Below are experts of layer 7 (counted from 0) of a mixture-of-experts language model. Rows are named router (the router's row for the expert) and show model dimensions 0-127. Each number is 500 + 40 x the weight over its row's rms, rounded and kept within 0 to 999. Numbers have three digits each.
After each expert's rows: "mostly gets" lists some tokens that are sent to it at least half of the time. This comes from a sample of Wikipedia text that the model never trained on.

# expert 20
router:468488516514435468449559507519550460495474501477539465500493469418438454486520521488466593479498491445554513509510444532466517599530542491481532507461500487544532586450584519485498483570536539555507541434467549473494485470487529457548469416510521458554437513489513522540577549531448443458523479509470474521596493526522529502464448482515483498563515488504512528508591478540518494491476
mostly gets: ").", "\".", ".\"", " \"", "\n", "."

# expert 13
router:495495577487517535469478479510477418480529550486508448468527506592481485493535467469539502487428500540466481491484542476467456515502506553482559492426560494528527445403561474469503513475446570487481526505512449499520529500565521471471478526481504568470517484548502452516511525481497491505451433500488501458535478472477441468560545509472483458510469476529434538539435511498561505517457
mostly gets: "See", " H", "the", " pl", " we", "Al"

# expert 1
router:529517530541499483512562583529563577517459512562525561444510519547563516519461453514441572498518419504536507505527512504509540562503535441511488475463461462415566508514488442508471545547517449544544450548566432510475488438617549466477499502525446438460477469487518494492524525466463542488500518451478492555511497525530491503481431482504503535539520490417489442532497599492458438450598
mostly gets: " \"", "–", "′", "(", " $", " ("

# expert 12
router:490459473444484425459550486573506535515497554486499497567490490526508490485540512508474421497534452487475474445536504435463467506444520490494523478481452481500512549523501470511418465537415458537536461502510572532527545491490471590526496533490509501528460479530468551519537507574486550486487531489476494476461475527509546561473549494509485519473532448450460502479453469572455542451491
mostly gets: "%", " have", " has", " had", " most", " some"

# expert 2
router:483523470516450534495513466423532523507521522491505499517461526584440490548549487342456482454551483477538483545450394493521491524488469467504526508517468528475468537482398527528483497495537501510500547473461549503543514595486577522458472472451399484471447544492486438568546529509472522542520538557510520491489406391447574554479509531415452589446526556466493519511535491461551494476511
mostly gets: " one", " two", " well", " three", " such", " same"

# expert 10
router:537485506551456511507429474465498496549491496500537558502512520554502538457518475479499538497506560529532507555538431546502476453528470488525473494462543634503542483531498506480531516443521533483512523482494492559471452479472516498483458437509529514484488551485455492537490541458486500514476443500536449480503458435506441492491561427464489508460472511470490448515534509536513535462511
mostly gets: " New", " Royal", " University", " National", " High", " Rock"

# expert 8
router:467464506496455474490532471515558531484471502483500436517480593508483459483527540577456458535501489533481516505509543413531519424466505469539526515555543516545469537579476478617533556457458559467476446517466504512462518477481511517525540514512511462473404489481486498515481468516549516498500532502550523423476440453572534439488519488514464506373502426522537494494530463540423594553472
mostly gets: " who", " they", " he", " she", " it", " They"

# expert 6
router:479580466424489492505498591537503449418457539421550555509500514432540505460486568531483438505478494463530540479517545587523528487473594416470517513552492455421513537497481510513503503573526480556575486540518528479545486522499517527512505472511531441561563551521554459558481523501491495480479530457506602467403497571510451547486492535511459466581477543524471504442477481465485453488499
mostly gets: "|", " their", "The", " |", " its", " these"

# expert 14
router:492505513502495470495421525523429521483490471440520530518452435577464551457524464482479463436523523522525549469520530404548564466501507507532518504527556498541468525500432490488440488490417505478465478515486470432529495473517525631535525494470521540458468513446580551425461548573475484455518537525495551492518470503475489459511481572581590500556546487585501561441480530502444458521568
mostly gets: " ft", " km", " kg", " Website", " mi", " died"

# expert 23
router:527464530481511554538497530515465471506483482511468421534528438537465529508481486492506493546472476548546486411494522541477461555556518489504509474487526548455432459442441490515419460500544494575524508460547487606520482494502481472478489563487516475514578461482451543532511433556458434492490546502519505449458571501526501595519492525459404455559525509472482512549431480517540464452513
mostly gets: " at", "In", " •", " At", "=", "See"

# expert 22
router:461531475491505495521506526561511499527501516477462470571501445498560483472485520512505377457534377479561435453542561468498531421427552495516533481517442445547507530435555393492488486589509463538551540485486480438497455478517410494488553491470462444525535459442502445511528508492486466493557570506482470543531596513437488441460463489517465507451454501502489522507484390505502477511544
mostly gets: " during", " when", " after", " while", " until", " where"

# expert 19
router:505462461475458506512446487480490509483504472533520536457523426557513465488480522480451456520547566483528527481560470348450488396492561456489475460469445474505469538486548529468425443565475393480500515499557528504521506471506548497468473490515432515483432509504510491517531489543414430459535504453442482490533573488495527555500459464581507500487500564462484477448507458458502487463504
mostly gets: " used", " located", " along", " based", " through", " against"

# expert 11
router:554479543517490564506498482475512500497462479552503499498474491529494505567481527461584550560528456499453525546503489591463490460498444529481539508489490505542532443508527465520575583465534465462465488515483521491441489513464534549546468502485472525546391455515476504439485496472506521581532498524487475460465513482554478407541525486454489500511460500578485561474517500486553549579462
mostly gets: " Smith", " David", "ton", " James", "ford", " Thomas"

# expert 9
router:467547501493546546579455499532507518519568483396456502520437431430549496527506455551472440512473489477448502475541529586479515549547441496472470436517580481459487522424403485473491418488546474468559491532422555512548521527514473449468564515524496510451525494472495497505481478536530461442520481472502482503497437587491498460437563552516524459553591485514558469472516496553422497477422
mostly gets: " located", " across", " ENG", "',", " —;", "In"

# expert 4
router:521495531469456506489406441460433549504560524474482457574518502483463565410497501413565467531480556471466461532508533502513441473476464475540502464482407505476475433536532502498510468532486484614587488520489449499605502461512506451449447469492505459540506546533525551462554535555444547395482516456515543518562474469506555538478470568547493534421616484481559446499541562475541485489450
mostly gets: " album", " film", " music", " Released", " video", " song"

# expert 15
router:538499500536518472486592582494460436533515510474581492527479590402463456567514534512433567499458486495546556501550503522484477512552533509539463511427510503495505579570520572517492437528557488565539447482525493500522545550479483463594565506511530464500547517503552469527517604492493515520471506481494508511446495509423510537478492470523498517547464457516519501472520439467463542466481
mostly gets: " ==", "History", " =", "|---|---|---|---|", " After", "|---|---|---|---|---|"

# expert 5
router:470527543419476552525593507533499536549542480481435494517534489444497578547484541517520429511541469525499506497504480560531569438486528492507546486502484541490599506462482511469501520584498462588501575549525550498600463494546444479458491487529510478504571563458451463465474477454497534506460528464405520478525472468466524512541460528483529492479491491492438543456447502493532413486476
mostly gets: " became", " as", " being", " been", " was", " appointed"

# expert 0
router:489525505584570512528490604434514482463542541522485573511567482484532464526457543580567488513545479507531541529406428432547560524493458535519490529596490469449529453426534537445535501480522561506428491506545501471498502524529492469505481477483580496466525500503491552495479458548497511427509491535503526557524523572506548532473509524438513495590472506470530467549527445467472437479515
mostly gets: "′", " W", " $", " −", " went", " +"

# expert 17
router:547487501461503495484487436462460514527466559545470539487566595540468518480493527564491513480523548524502523517505445286518463508491504493528460489509550573563500520600453578535495524520479534418467548547516437488463558559432566512515448496489489527568525533531481488544528474493500488495475477535506552511522460500539526575527506491499495460448536537511471419565499499425507560570430
mostly gets: " water", " car", " f", " mm", " aircraft", " glass"

# expert 18
router:529535391433517455470509541472582485497463533511538562539546522460521518449472513541460500490506519439503450491447498470515550524440470517492506528587516453494507453533533502481526498500600504474463479501520482504493480558558439479480444447525519479436558496491470508502445427511514486480486457488548469463506512569487474493444473465487557525496415541476537478482485528521451488516515
mostly gets: " (−", "9", "–", " .", "่", "1"

# expert 3
router:467485538524531506458463455482494496569540498558581488391502526508481523546459471486497474480474552482482540530516512429506469444486502480434464536463415535537423488533544471498491587483414555475440524462608488489520488483526471462489460506511466553405591518439529521477539528449610535526522452524559514472512486536509472501562485490475529450479476468521507499553499513522501524508502
mostly gets: " can", "Personal", " High", "See", " co", " could"

# expert 21
router:458471519524454538467468492470508472444447495488422452475461509553535437475506465578452487569521516518466498562509550410511506433510476505536515508550593483476557487552463513535491573398449530457452470497449556466434526430484545486478531511516462505532404460491442524542471487481523511539539503557494492453466474420541525493494517498521475560428526497476479495487503562513474490537498
mostly gets: " States", " school", " Army", " century", " House", " London"

# expert 7
router:478446510622523497555452449475438487495502423620522444481504451538486538525491494495538480570508499551453519561492478565516464507530501478445506542466470517484523476459518487474531561391425513435478533479490544511460496561479544520506454577505521536444526491533508524444465541446512522550460492539502442500454486468460416473518508465493524481603431511482445541458501557477526470516527
mostly gets: "é", " Al", " La", " de", "á", " K"

# expert 16
router:524476522523513555495512454466470516451487507536522511540476490524477519546500508510565478487480528516496467521469431500520521563469491570477476471546541559471445490468516523519551540452493414444487488547504511484450471496468460493533531566507473516576486401565536463438533472467523496512502474542514506545433512514493505413490502528498562503503500523531476559524460569456584514477480
mostly gets: " ==", "″", " ===", " =", " TBA", " Sch"